config.toml
router_score = "sigmoid"
norm_place = "pre"
norm_eps = 1e-05
parallel_block = false
final_lr_fraction = 0.0
doc_mask = false
steps = 6882
dataset = "wikipedia_en"
Below are experts of layer 3 (counted from 0) of a mixture-of-experts language model. Rows are named router (the router's row for the expert), up (a neuron's input weights, with its number), down (a neuron's output weights, with its number) and show model dimensions 288-383. Each number is 128 + 24 x the weight over its row's rms, rounded and kept within 0 to 255. Numbers have three digits each.
After each expert's rows: a language model's description of what the expert responds to; "comes after" lists some tokens at least twice as common just before its tokens as in all text. This comes from a sample of Wikipedia text that the model never trained on. Tokens count by the router's weight.

# expert 31
router:108114171162144123147171084119124143159054143142109112125134146105176118141113134163122113124123133152116113132136162186133137128120105138123106152091129136155129156119149151114126162130099117129140103161126170136088147144150119145085122149131114137149139120141130116120145150150110128123
up0:113145120159131116100114144152098144150145128121132131142156140142146085141138136138144117157154077104111135157078151131140175089134129191132138153140107135092118100072099160107108117154156103122146106125147108115124116121189099093113106121124114120095128135140130154130133156124141098134
down0:120093079150119110098125146166124115137195145135111126154128122134097122169132141125100118121114080123158166090112112093123077096104167163132182140148166163128074088173091171102121138145112176090095107153113089104140117132147089123137134055142121085102159128122165126116092132112161138135
up1:138180129138152109117110102107086145135110114102068136127103145125110116129096165126118106140153135092130132096138110133165116107105109165147127146076130169113111172146110171137116127096165129132097157129147154117127111118142122103170130082141123094130123121147143096153109141144144134151
down1:163126072119124119142138157121174134132125130133141135139151145100104136167146128151112149124150133130124102159158101108108141132157149110129130169105152132128129164127130172119101129117148139096124180114140144124088115105156136140127160102128170117146126098131155193104107136116144119122
up2:158166171131150169151115157099126137068077124165130162118134146115158148118120122119156118077149127112155121122120113119137170160117128180126125137143098115104128146144168124096107141112090125143110127119116097141138115115128105156141164144161116145166145091103126151137169101150107134107
down2:153116104107137110105158063158080128168099151135146097143127141148130109161151125130143165132135119115117085132051103131127100125157136105110122138142158110132079119116123124116098113098179137133152138139107129131153141138136125118162159142129166132121143118149131103145177122126212120140
Paragraph breaks, markup
comes after: ".", " al", " Al", "Al", "\n\n", " ev"

# expert 51
router:124150105145137121129137110120101145119129109170113131067146125150145134113119168154139094121152123140149180136160106164179109161115100102109140117112173153103152168138144131123118158165076130173142153145123145163097122121125124121159122121143142103148150128096132116104119102106164161125
up0:118138111186162140102120138069138145118138120148124106121124126140147161125097138164123139141126129118167116120104127104132129086149091155149121165085124140089114096134111110159142142156134098170164088127118108144123148146109164127130113102152176146136127089144112087131135129134138169146
down0:107091078130097133131141117085125157151137144136144124149110101118131142115138133107131149107106150137121136155122142168120165137115167106104165165136124103124120148124180121146126159113133064087145102157126177171165082112140088101124120115120086104162144145054127119101139098070118145145
up1:161154098135117146145088164093128116161116137134162103110133151128145116120155135119141145130149139112141196122115128129124136110092151102141140134129131150144081118170141105089138122120104091093085115130110139140061121146115139074118158100184174128141113121120130093097145130114107147093
down1:136087101118143173113121118168127092137172094084132192080129145134081112139175149172148083118127150121119113139135123147119136138104100108122079125105135176128118144105148120133098082135093124116107119194144114103110098138101116143140148157162116161145125132156072113094091146123137108081
up2:116142129158141099120146109118110161103139143120131116089130147095139123122142133137114133123123147117138134121145116080126108124075093170109125100169094116119145103078104129144138128113123105127066153134150137066140117153108137142148102115142096113182118073121153173135141098146126117133
down2:119082123092104175131121128093080126152169142129154096101118110115125133107109159130143094118152062130113114136139143122112137101137126115120165117113150138141103130132131127103162133110132091127138126147124142138124119095121109121110125201130109155085163131124116113112104142165137091136
Words after in
comes after: " in", " the", " In", "In", " on", " from"

# expert 32
router:154153097127180154131127112071132151132147124169080119094167138160157120118093090130117118114102124118150197149162179154155149133141114165095157117127182135123158110123118145112136129163136118124144137110128164116112102138130141120092133133142128085067148138134136109160158097158157124180
up0:158106128158123113127144131105139084126088145148125132116149131139149123142119128151131111129125130106082136112145139128120152115140143122084165114120162154111117125132139146154187144099120113103141148164122118135122107156130134120114141157066123097109151117124110178147203117148139111180
down0:151113078096123104157122128134117157153160141122114116160101115144134147159117132132111146125144125094159158146111111111133112108099140088101115133113161118126119123145105095096135112089118127106122172151145102102160108135082097096128158115120146077157115141208126125094121124082120166190
up1:171125116119176116117104124131136146166144111143143085121108138185098131135106147132154120111161117102157118160141142120105177122064151139142140147115137098120126132124109171120106154104126117154108148139121159110106102111160130121125148139132157108122110130121167144115151077148151085169
down1:113122144129141103125141152095160107128113150147138161168163110139078142165157086113163122121128138078150118117093121118122149120129113136118089128121101094110127154162119097122125129138142142158140145111126119161097141150112086098161191116136096101105113121161104092145141129116135133080
up2:181136125120141138123128165151154132093111139098133104109142102171137134147109162126123095100109113137115100165128144143163108134126098159124131145114128109090108110092160146085116161126120133109116101168151136107099156117112108106164132124157114085133145142126113159111131130130110130144
down2:131151094090146089138182120148133126139116117163134134135187146133134116076098156111117142141123160097111139126142129104118136092066125124131156134085163120103121112123075111097140141126119106142172146200090123064162159155140135099088152124093113127117155128108113147121157129134113109162
Sentence and row starts
comes after: ".", "\n\n", "\n", "-", "\n ", "\""

# expert 35
router:125073141127110118123170163135117079108122115123113126100112127080145143102104107159162119128080124141106121142147157179129172106088115122089144105120131130098191158106142163101145107070108114150148106162107140153108143130133135135088086120119144089170129139090136136137131128180122161116
up0:159144115127116149147101127138129119135108152139095121115140135119101160152091104118127172144068106147112148134141176126137100148122114145105141105106127145186076101079106128104092150049118109100118142080146139119105093156126144133096145087138131104126139131132154129130161149126136135124
down0:115105152143147155101161130121175155156128147124146066149151112120114129124114145153095092177112155133102150094066151149066113180123141127131061123128189159147108113102119126157137106123136134117131109132130108159111095123143117153132157151160107113097113127059167124126106122111129103105
up1:121132125140135105145144150149120099140156145137134131124106129119125131109109124152169170101113088126113109141153144187165098120103084149132113114105136096157162180144151130137161145062090131123135172105088092164116179122088142091102141100120169118136109081144138120162104153188113108149
down1:130127163121141144106134129124170109133121159157144076125142102124152128148110157131157129138102136103135165089170105070115132132098177114118101188145153116183175138103132116118136116140128164129103150125104127144108094147178124130150158159127124143101140092175128136113123128112120083111
up2:134176154165117122135119112128131108179134116131086141148075120139155093111162112117133117090146129165137139106127139118112104128073132137110172081153140111147109142145145173126164152076103112163162161063128116121107162104120140086117079118177134113111150157130139102163070127143115136116
down2:114158149094138126156149133139148161171116121134152200168159168195138070138113111140151123125146112121153164128165120126142126152096107098142175149141154122152118089110135090125151148131081109119110120115119094093138111165130106110172118116153158145123136134181128145085140135069114161119
Sports results and tables
comes after: " |", " at", " for", ":", ";", " to"

# expert 56
router:111126114110096145136149087100117120164082089159090148081137137146114138144129155150145118088137140124143167127111130172174128099163138097107126096129142166090151138115137147116133085134094123142124158158112109170121145150128132136107145103151126116128168130108138159149146118107189091076
up0:139106154098150143128098113064081122099128134155126097092113128124123128155114161147112155114172119122149160176132165186132152108108130140141119166103153140121110106152127147124131127135139109110146161158105135164129114135167162103151057169092178110113135154121118170159165122124147112110
down0:122137120165118067154146090123147112127116111119155146150156145159121148130140159137121134152168140141136075124072124108087119094127159087171145109120130128145119108126116129102178120177133128127102122106111135120115140146127082093105132081175117124130128131079103112096108101163109139133
up1:114131143144156172158133151095127140136143149131146112093124087147100081146109152130090136103127183108154142150146122136112155130175118155091147120116144110096174113108133120133145128139150157169139090121121094129130139133139176113113110130117091142085130135108114188162108124121136093172
down1:108095141133123080124116110111119095097137121121115174140130119108152155142131147132147116154099116106125176163127133120132140119147195142130113123152137166119132149171139105158153099136091145155184108126170131112155123127124165130129113132161119100155121114082125111147127139106123154096
up2:149155139129113155152151113138177143143120126109171153121115115112139120105115108151135114125127137090128152136119166144157189103094164120157145139112104142159135163118140154125125095154100131129121170164129111121140188112106096120136090113153138116119174062135134129147122134126154125113
down2:097101120103136111207127119117153176128129136122115121160119115092127154187159175123080138120136163116109104137116109137108145137093180080134101120120114140101156132139155111134092113138119094190149130079132099119097144170132119170125122104143164143148096140137081152112123114116165110137
Coordinates and infobox punctuation
comes after: "°", "′", "N", " in", "″", " County"

# expert 49
router:132080128150141140130138109141138124108140107140114070088082098124116108127071173130120111141154159136138142113091136153142156127133098145161150116088125144082146137115166123098126133115118135175132128150132148120069178142122114120110127125114124084135147107120162082178128121204129126194
up0:109134153206122121145118112109097092147111125160144107136097134110119121096131106114120127187172127148113157126111107155134125141104119095116162139099110149101097105125109157153103136142095106150144117159119161143054128137166122104088112119138145123106139131100112131130155096123162119146
down0:118145142155117142126118115172102157106129156128149169096136117101142138180119119107118154120165151123136136143125138144133157122078145119145122148155149115137145111141133121131142153125146139122077119137087153149118100107132153105095114080133154147143097126143136123128091124083141121126
up1:143161121079146136106122086122105143112147135091130128119104111153133128146068119137164140098115138094118124140084103144113177114162135136089127111118080161131129159084086131059152116114117099095117138126143088182117127133167102113121131134137094136102134114130101109139155151145141112153
down1:131119124113111149119130078130134096163109147174147094116124163111109183169103095096179138113148112101124191139138145074107061079168129108130137101103080142123162134140137115117113169163103112139135148154087126120142148114164146124086107083116134111111153138136104111120132119118114129117
up2:162145142155120154107119101101128088146138137169156144160107129107115096105116147141107135093131138087137132104150171130148187141156115102120121124144119122143134149123158100135110118135103105169163123102152130141147133141124185072172123109138150100158193133130133152140131111100123104120
down2:109110122109142121109137169127172099124084126115095160137138108124150147137106136121139108121171170124174169127100108153143117118123107124090069109171158119109125085132100111173113147155106144108129129116153128138102096127113130149134128154132126145132145103165128118110126170085192178131
Quote openers, list starts
comes after: ",", ":", ";", " and", " as", " –"

# expert 63
router:190087147116129154130142137131141102156117108129098120105140156098152134108108131160170101117111116147142131155136156141154098078105123125092096095147173153158134138151177116111113107094105134142130127137112157157131149149172124158090115124123121130172143110081133128166162104137143083119
up0:134110132074149170125122110129104118127100120135125096066137112126141114081143126180099148095049113157141088103096082117106139116118120111123135130151094119143118140106182147132153124151105145114107101098098121124126125129160135146131135105096142107132125120111101119157155112122090054140
down0:118169089171122103087194142127148111150129156131135135140153138111078085115089072153152132140087139133101131104130132113165120132101133172121148116115132104135126144138122077125157096143109109116162127097116139122085122170111160132136130133117130153126137096125136124132114113152125065113
up1:149142137124159096113124138163147166110143113111148076163119144130197137124073121134179116122159128078159142133098114113156144126135120150159151109153108095142146098137117117148081145147129118166131124195129166166111138116155123091105131143141114134065124141127113145111135135142185096191
down1:098120125121091110138083107107109124129125121130125149133124157131111133108098155168120167140105102144135183171112132119137123138136087146103143150163120141125123118165146121133164107136188145150138082100152058158141094129152159157156131138091121113095136121138112157110122138101131127121
up2:128124184100129130123120135106115108145096100107121099148121188151141145126141136138164137124109133100162131101108149132110166130098103150113119101095150131134162152121143123150099126129142119135129090132139148117153144150143107076107132111129077116123121109133147131120167132182121085121
down2:119130059130105129143126090147180162159106127124139147129096112145124108158093121156134181146089143156115101116118128136110113129174121083101146111124124149111107103098137146156116100133170126149142119162146103104146160120134115159121120075122129140108152162162154142125123125150174137130
Time words
comes after: " on", " the", " in", "On", " of", " same"

# expert 26
router:127077142092117116096124119098132137101120110112119021141089120121115129116114154181126117120132115150110161107167133173143131142148123159127140139158141108117143121118088150111133160115110095083114104119127174134122145129143147112132139119133131127162154089101185135152134117123138107123
up0:114127115176123142113119126088156133122104157089146101127112161143105114122155142118120155117145139140127104141120098132153114143092118140123126156162134088127170151117119104088119153138090133116157154120137113133152127165136097130133180123137120126159092130103113105147126139129149136141
down0:152140144135121179158123111137139117163103121148117134179099101100139101130153127149140147142096133130106146142172125154130166130127159123110148107083176116159149138146140153154110150135105120144148132132131145166074115131145150114129149182116135128135163106255120146129126144128128111151
up1:173105109113175125108137133127131144121128097155159170149146108170106115130119136152165097103111112134139112139144119134113116116128149101143125159116107145142153120088128130143136142110096093137084103113175119106126122123104102081116151131071135091155154131140122135148114153146105111103
down1:154147069174077128108097126157137091105169153156133134122139145139137097146087140115110109152156136084130143177126112108129133125119163138165130156149144132112141108069150111119127110155143157135111082099083161126098137094111114170128139097130101130080082126171119102153115152124118142098
up2:162167147141132129136142122111080127151147088162120109133127102097172133125142116144148139109124125122139134140137189158143133118103173144055157154137171142129125085080146156136097111097157126150168094125146121116114151148155151115111119123127101127147143068141160162139133148137168164139
down2:124103162130123138123099142142164103095120084114147122122132152138110157100104152132142129135102143107139095158084111122093109133127099093175132094131079148102086199154135127192127080132124142129123141109123093114171134113145127121163140144137168133117097152063120128112165122139122125088
Predicate after was/is
comes after: " was", " is", " a", " were", " as", " became"

# expert 19
router:148092131144172124107125163107128128187148089114125082129091129117137115131119134111132102134145166138146156132099133138108124107152126150128174080114151173128142130119139124133094149120139143167111121131134138121107172096131142154125101135132131093124154146109103127166158125198145107130
up0:149092134104114134132151144127135180128114118107108076132136102120100145161132149117127129129127135126146146103093135128125131072113122114099109129126129170121125102157066140110077101124118134153109101125121128085148123136087164133097114129108130141127123109133166156168157121160120082166
down0:162125114150156095119124124128105138114133109177157099134166148130133148069075117129124097141174160155165126130106136112119165138166128158130114139092122119140147080106122119129147120110105086112119171108131117151148134074116116116131126116122121092134108124099135120123144123122129105118
up1:163154156183122100146140089155123111190101108121098094122128135146106136154157121157130116127168180156123174121164087170095122146115119139105139129099093081163125160141115142124117174091134126159112141126113159122109116114124152140126162162115159146162129129158167124135098134145145100157
down1:131129115130123112108103129125111133147120148137139134164149116171142129131142118114108100126078141155118158140168143136131106116155094094174144136134111152117109142115145161108141117126138113181123144114135135114104125141167101117131089109146094138118092106077097123144144119124093101090
up2:120141141133149142124132142118149057130168092094157105096083150139126127125157145104105147115179144112126128094114147145107108107123113109123189096108188111118168144130153123115139095092137111155086137111083137113129162115104072134096105155132110133158134091129113167121147144168178111124
down2:108122132044102131139102085110107123042134119141091165114129104154130130136096107139116117106126188129150150103144123100087111147121153131169125164153097139113132137150123146128102124147075116161171149125135114133113134137154125081133111096126211130120109106089130062159108106122117135131
Digits in stats tables
comes after: ".", ":", " not", " or", " .", " cho"

# expert 21
router:115151128164138123100106121100105122142107129138128089123079099129179133108076121113150098134163165134126144112136144185132119122095108138166168086081173177107151139111128084117140170120161096135135113123129152107123156156113143148098126132121125092159127135108160113139147143191140122160
up0:122116150102115134115057141093122110120126118168090109113102151103180131153088100110111119094076111121144078112091162145135134128147084123139123131116137116144125128078173112126127132144091109123103123137142136149112138153104160188106122136135093113130118126111129111142129126125154112142
down0:175137139129176110130168149138092113104118131133136132150146132088139135082126102110107125157166178084095156112122137142131160158076105126095110085137138145122148098150120127087131110121115151089195141099110156139105136133137122142144133218135145127152132141112166143145113105116134091143
up1:123149131127133118112138133106121127167095118106081089139144104113140131115093174141146125129179148106110166053158154157122091124137135115111145137168190175101140127124132134156133161121120116114132125096138136098063096148126126110111173137114156138112099155114135096115172082117173158077
down1:172149143108125136150088131064151087135126119105146142148091115118088104097136113140157155158118076139141095116124062079126092122127137120121132167150086112152144137139146132168145135128109135122099121115177101101110130129110127140149094086128111088151090117059095181141128117135116147129
up2:152125122132133134142107119144101136112147108151123135142115130132128106124086145124127117125102121136093154104136125142139129118170154093078139148110079086145097143071109142112135161027123160167108133103102162128111164132120115137113172147095174116146094119154159141137130111127106132119
down2:124119132106137139159154155166093131137166124112091133117141134157098107190111123143121166115141103119133128140102140132126129142100137132105149116127144102140116105111135151146153167118101143123154121131149110118085081143147151169114125097126127118127125143118163149121074157146123120086
Clause connectives
comes after: ",", " and", ";", " but", "|", " so"

# expert 4
router:131064133082147153135143123136113105136136072185125128124147102080163181100140130149131114104093135128153123117184156139136132109104136115109119088160172143117145171115108140134121083121127136146092123132133136131127132121120141152100117113145119114161098128116183125137119138135125122087
up0:161154129143111136100117175098123087115119100147117121113131100118132149120158144120137124106135170147122123128094152153117145122122098159112138079170175108086118140122133139077109121149125078165126144120069137120078129147130126197133108098137122115119117132122113113095137152138099131092
down0:137177156128159154097128105107107163129154100078144131142166086102119113106098153094183069119143094095101138135090159147100146153147137108072096139111121142116134147099129113148122143178122108104170114126141133095136094154128114128089128083159152133111161159084123096128132153133082129158
up1:132117124105149090140151121119094122134151092093110091098114088116146119089111147097107122076155117122191129114109130121127130124108096116118125100109146129087133134132135135131131114136151145199099108141164138128121131157145136175148154109147103138103118088122148126131147122156137132140
down1:123101129101104155129184083139086101126139126137081128128088119099120127116128131172129114103103170154086123129163131125103143130098142099145080173128195117093105111161074101130106143117152131127112149126131108158111087144124124139107140122136101107097124129108109149120144121101109147133
up2:143107139158115137170136092168123101135122145156096094126120078124126193146138125141158129127082105120128101106160141161135132126144147156093137083126139096155110145126124159127180152131122116125125152108116135168083123111130117132099091133078153068127098099130104130146139151146154151112
down2:130072136118137129116133096130135121154147102132129146113123145129098130128124119121114086167165111120148165145063139139146097161120138103150148118090143124129150123117145094161115125143164119170101138135124150156111126124105094115136182087199106121185158151165126088115160141164123106097
Infobox field separators
comes after: "-", ")", " Born", "\n", " Country", "–"

# expert 0
router:169086142084154137105126124085137156136174137161130100087135115163133108108104130137156098148134121130109153118090155142125154077145134095130157134129140140089133115122124165142122066120160126127146138133129119155109174138152117128051120129133121121121129140103153132148155131140130116104
up0:132132154153122160133119129120127103071139130130125111135112144060149108119158128164092127128117100122162174131095155161144179139112121125141137104113151145110138080094147133133111122126157142104147111119138086126133152164147146082104117100147081125147129133094124189114129124138128139139
down0:125136165140150121128140123155142104103129117134173102129149124128178171129095102143133109130134119178147120103111143106148095179153106109117132144147113107106067132099085111153107115153119186129161092127124134080111110127150118110145092165151134130145111124140090128150147094108151096113
up1:139149147131117134062125113154169137128174103150101132166098092186122129125114141134106092133133105086135107097128112137130161138144090136093156144172148116105144110082183123137140113173141105140130112128121115150159126149116117079115100127109095096112165145136113098191135088171098111213
down1:137142089131111138123118161141123097101126134108128146108161166175132106124148087129169163112130083120181151123114115165117074139139116124080134094121160153098100137155084112088151159093124125070084160134112100180114116126154121173106158136152146193150081127130119144155132156106138111113
up2:116140154167137121127147116120153123099124125129139129085133139140162127105114136097146104167154089109126114163094108148139136139143117139175137107109157151117153080089132133142089105116099133142155112144120096117110142148100155132147120148146139107114090125117113136161146083122147149168
down2:129166182154157115117105107137114143134126134135093151148134125125109156149137145139179151133098129109094115153124146108076133144111124099112169092120133135143154157052137106112153090140134094072148123131156122130156151104135097105093120105126093128125129136118162141125152111097116105130
Mid-word fragments, quantifiers
comes after: " a", " I", " mo", " h", " do", "I"

# expert 8
router:136062139158150135138107152112136145100129099114138108095145137109152129105096136154136117132122133131135150163109189162141143113144153169097098148089110119110118123141142168086141108142103140116124150127140133138085162146153144138089123119154135102146157134112123105162132110128135118150
up0:173089122128143112114118128132111156172122118160163099120116131125119079100097131117126172089077173079101147135143141162159153134114111144110089122127101136185138093131168169076149171123115152107121153119174128128101128146144163070139101098121156145127153135109161165167166127134139136092
down0:188141115161135136096146101134113128117139133120124150146130123131116184117170148103146100144154162089108135164102118129145101141153142112108144142115134151138149125122168120126122090139114126130152158139084112167178158108143137141146112144066124122142107151105141135143142142135119151117
up1:095127136120124124162110144120139138150158098143133097134138117109214128120149134147146057132145082151129121103148183119118133167138157134095105114140110122111146107141148095166137093112145133101157185114160124156146132137161153100093169092128167118127159131118162138110151087078124133086
down1:139138088112112148142120104138162158172123148141151130143107146112097156089143096126171146104132151135096094135106077105152092131093129114168134103091140118094153141141167155124119130161132137139105108118129111123120138100089156137136105184125158154143116121148149139087151145139088166159
up2:117131113110131095135121156155131140133127131095141113099149120141143148133101141134132106176098152127118108116147159131128157126137146105134144115080129127119131098124146117091170097151118141148147169155181109109095168130165127142133168144118134080122112153090091150136127093134167090140
down2:093156136089078129130112099133107167140125160129161117134106143129128110131139150093110156111139107139164095086139070116186147135168096130136129117128114155167132127147091178158113164092160085157130132125171118106112108114148113138113148114155183123137129141154126148137150137114086100110
Foreign-name word pieces
comes after: "M", " M", "P", " p", " of", " m"

# expert 42
router:118108156143136138199137150120120057143096102133126099103097105115100142104114110148096100097108124137154141102142155171144142096116100123093167107145134144108139154116161156104153152126121128106126163140115151134080155144118137127076114108108142073142136120100132120145145133172162150119
up0:108169131131160074151110100129134124129121131106081133113158164150135149107078113155123144122065131099146117144110141151125089136130098148095130114129141148140117115108189099100150108138118126131143134153114102127112093132127162129122136114128126132121133105126099123147102130116159154158
down0:084154158163079128157111142130146139124138171149128119165142142097151166075148148103140127135141128084091113086090141118094141175105130070153124143127134139184118113196144132148130155117126101157118072112111135132135153158151162132130159121157115136155110130170124125159106122123110103161
up1:153136161176156113167158132113133106128086101156130091128152067099102111110090146131153069133173156125122164142155119114144126111105111120148157143158115101138121154124132130123140107103134122131183128089101125164110124113133112120153138121121117117151122098141109114137142168175092129096
down1:143147144119130151121161133147159114136166138164135119136140109118132153193118125112152122098154061120122147119106105135138161174125135154113124144159138095140137100157133139077103123125144141137111105160118124161138139161099141140136110097113131155133136123187174119151065112121131125136
up2:099109081101121120108153111108087101113104144123141132117087163147090116108129097111141164120148135133106141128137122208147166158118105126124118104149134105078150143124149137121120140097160123149124153130152157109130147101122139137153122144103173097150193096113104173129137112192133122106
down2:139142086122145075113099143150152119108149127126115124131101112122145124150143135076129138112133095129116131126128141143129073111122148142146087142115153122127120121103120057147089127147134156133113164113169075125170107133121116128122162102118159107150153134166092130141111121108108132103
Table cell separators
comes after: " |", "=", " 1", " 7", " 3", " 8"

# expert 9
router:167165126169160173145120154122127112075100099145127096132115105112168177131051138136156130134143115124141135116102158172141162075087128132146152110092131163096174125109138136102129155135136139144135109153131135118148180134122101172137112120132110092107123144114117115137125126160148106142
up0:114148117139136131122126100123101153151090079144131132134110136082110111117123147118138172140115117123147159097121124137129152155118102118075126121105137159134170117137071110149120154139134113150127077133127116153105131153120137080105130129137117124145157132108114145105134093143144106151
down0:082115138164161145163115158109104095131144141113119130115117148133099097136166142101079167121116126106121140131144130164121112144106144121138094186124179116142119113136131118215118142090130137090101142075117127162150122151077150152130159145097140140113135128176157147101094148157093175093
up1:134132121153160119138106084114164139161162111134177114120137106144118105125152131110139136096114124066118104125115098129127131126132161150154153135117129143099117122113141144087112167120098129139120122139123129175107109170130071114106082118130114143118136139131126125123127172115157138165
down1:154108121127129145122108121119139149121097099109132122114130108097119114118150110181083039116184123165140130111129140103142138117164092139182118120132112169130147131068137141149163136140166128149109130127138095108109106106120139113147142129163132183172075142089103095163109130127141126131
up2:138132145122111136128144154135156072115130133114132073113116155071121137157090123116145086114090089141167131145105123162161136047176134101137112114133126142142161164127104156151129157180163154123102128158137100119122181135089128171133070106158120095115122118115112124119156146150152103096
down2:123077100149082114116124092133127118163152132133105129161136138115140161129128130104157168135090131107114167099103125111123132153113100128142130109150089149118137134113117165164142125129093147161106122100144040069142148131122133138124142103120129179160132128147118116157093143148142144112
Table cells and numbers
comes after: "/", ",", " and", "–", "  ", "-"

# expert 60
router:162116133184145129120126172124121125138122128141139111115156135102162107079103132138166164149076115138141151133145167167116164127091144127082109122080106137061139162123117165135128099169089141119144105123120147120107148144185111143082126137129161098090149097108132132188135117137155137155
up0:088143161182162150104123124113099078109087119109134097107125184143150146129119122106127126123084113165125135137167153153131136129138140130101122078094107156112145179118155125120139127110131101139113118157121169080146137076147145163096158144125112150151156103112130143127160098145129093134
down0:101102097156120155114120111098101151123149106092122122163189122099111097137105146121103147137122144144099140114136088120178157118102099129115135128146140149144094091106140142128132122122141147130136101134126141151167073130154162142155149166108126146142179117224115115139118120106171132131
up1:108138124149128094088107157118115125176144089152150115120146130117175073114117149156175122114176121110162119103160130136107137124109159128131151108119137162085170129098140162107100125108084138113135116134103107147113133089107136114084135156134142139136130108110111122114108118149128130123
down1:144110147179101140120092127107122177108083099146153110061123153140153132096125118145126133141154138137113098135110125146135110135165146099150120117146131119180122097173116119148139150123139072101097126163109161136142126107112114139102097132110129121119143103052136125174140164090136120113
up2:080109151161143100165180157131134098174142141155120168123120160164134139143104117127174117148148123129129136141138142123129138123123181144109148106080124134091136151138087155104117163130166087151136152118139173118104152134115139107072112104172138111124133116119080127154118130137138146128
down2:111139104070134128109111086114133131109122183124154113134103071107113143106067136163101107106103108126101114137119139132120104124108120112132126105091153132132119158134167134152153140122096121140145135148158122133118140184146135146138118148131133148154127129211119085160151102136145099162
Section and sentence starts
comes after: "\n\n", "=", "\n", ".", ")", " is"

# expert 46
router:159140095165139145107133130134128141136145139161135113078121119115130121098136132127123117109127123162160137139161132148159174095125112141141159143130108108115183133120099152083103094124135131126159081118114154106090141116167107116124090112123136087116112148097143124145144130179141166133
up0:157121163107134149165140104117163161101149135146145085120129153127093127128173089151129140157149176111147124167148128153105177085153134136130110131141174153095144110146165116094115153094136146141100126073162141140133155122128106145110104118173105129162159080136107095155150073112137129079
down0:103102141166132098140116102133122132151158162102129138175157140121135153126112120118151156102130094138092099113153119138164113142066130121091141107116160115170123093135112097134161165113121142128110128141126145128137175150142112140140110158092175129114139112170128145135132142125144147129
up1:151144105104157156167097121168143151085128116116095141126113158141162159112173169119113127112173121118162150118086117141175115059123101134130140106133126091092150090112079104089110155141110145161168096126191141086128145115129120123126156138140137114162112110110137123135125182135140140128
down1:149120106128163112124115111112164154113143155183143122097158119113138066100084117103116094138142094114117153135161107136102129166130110141148156159139131148137164141153088143168082080110130129131118090133119114153168153111109134145129122083123125106106105119147111140081124148101137124103
up2:118133112140162110142155118130127128096143117168137126121175132100149111149117153123144132119145172160127113133128103131150166136081103133102178148130140081103137115170136152128140151113087171149164135114093162153117098128125144102138106116145135131087127103112116128158155111123165129133
down2:069115124159105111147137120141096143155174146148152094137161126154091117099100139114138106122101127158129130131148139131101148151128148137109111173103137169114144141141152119138124109148094101138170090122096177114126180107124130094178103127097122124113130139119146139117138145132152130158
Title function words
comes after: ",", " (", " |", " as", " \"", " and"

# expert 15
router:133138117161189149126115152135095115102120112179133099087153131142154142127101123132158127113126153137127126125158165146136138167140087157118174118099140131082135120152093092131132125153134143145130113095120155128074121119146112097158121111173126083120146159094154143136150140185134112191
up0:145112117141161138091096154148103146133143111147162127109106141125159085147120088114148124167090100118101135125162148133172136132105119121108148113104148148143158094140102112147101141166126110110178139128066117108152145134173147122154131118118111128133128112132133145164109120140118125124
down0:143099156120084161103131147095168094131116119097164154108123115165073126102126114124153134133113136115124096148128095141153138100138150125148134097119068163147145123120098133112128169107159133139137115143096141131159117076128121140132131109139119145128130168158137092154113116170085165099
up1:143134135121106107131099120092158083111081129131162148119139151137115140133127116070097086140130124153118095111115135147152145109144132138126140160111134141132130148100147138107142081137138146120123152108114164164149114099136140108104111148153107166095124146108160129110138120155157108130
down1:112134139136127124157144090131169149133134130134156112105145133095137169145142151149135146126155178106126140159146116157118110166132143140150136119146141071149134165073112149108140140125133129144130143138147173120110116116102126114112132104159130103108132164120122184145147107109108145140
up2:152138124124135123074124085107155126121109138116137133108125099156094094126156159142192130139122147172136113140112135128118162120175125155122079139124131162097107117116104126101142086124135121126129133114088120121121089129133103155143111100122140143154158123113146132198122131164098112125
down2:153117110130115140155099130127122148166123137133141138118126128153118170123145110107135141144128083101087119121147124122094099133125134083092076172139133094107109109139134139149146109083138097163121130177106125125119083114128129134185133107155148160191097137176134151155087142136124128131
Quote and label openings
comes after: " |", " (", ".", " \"", "=", "-"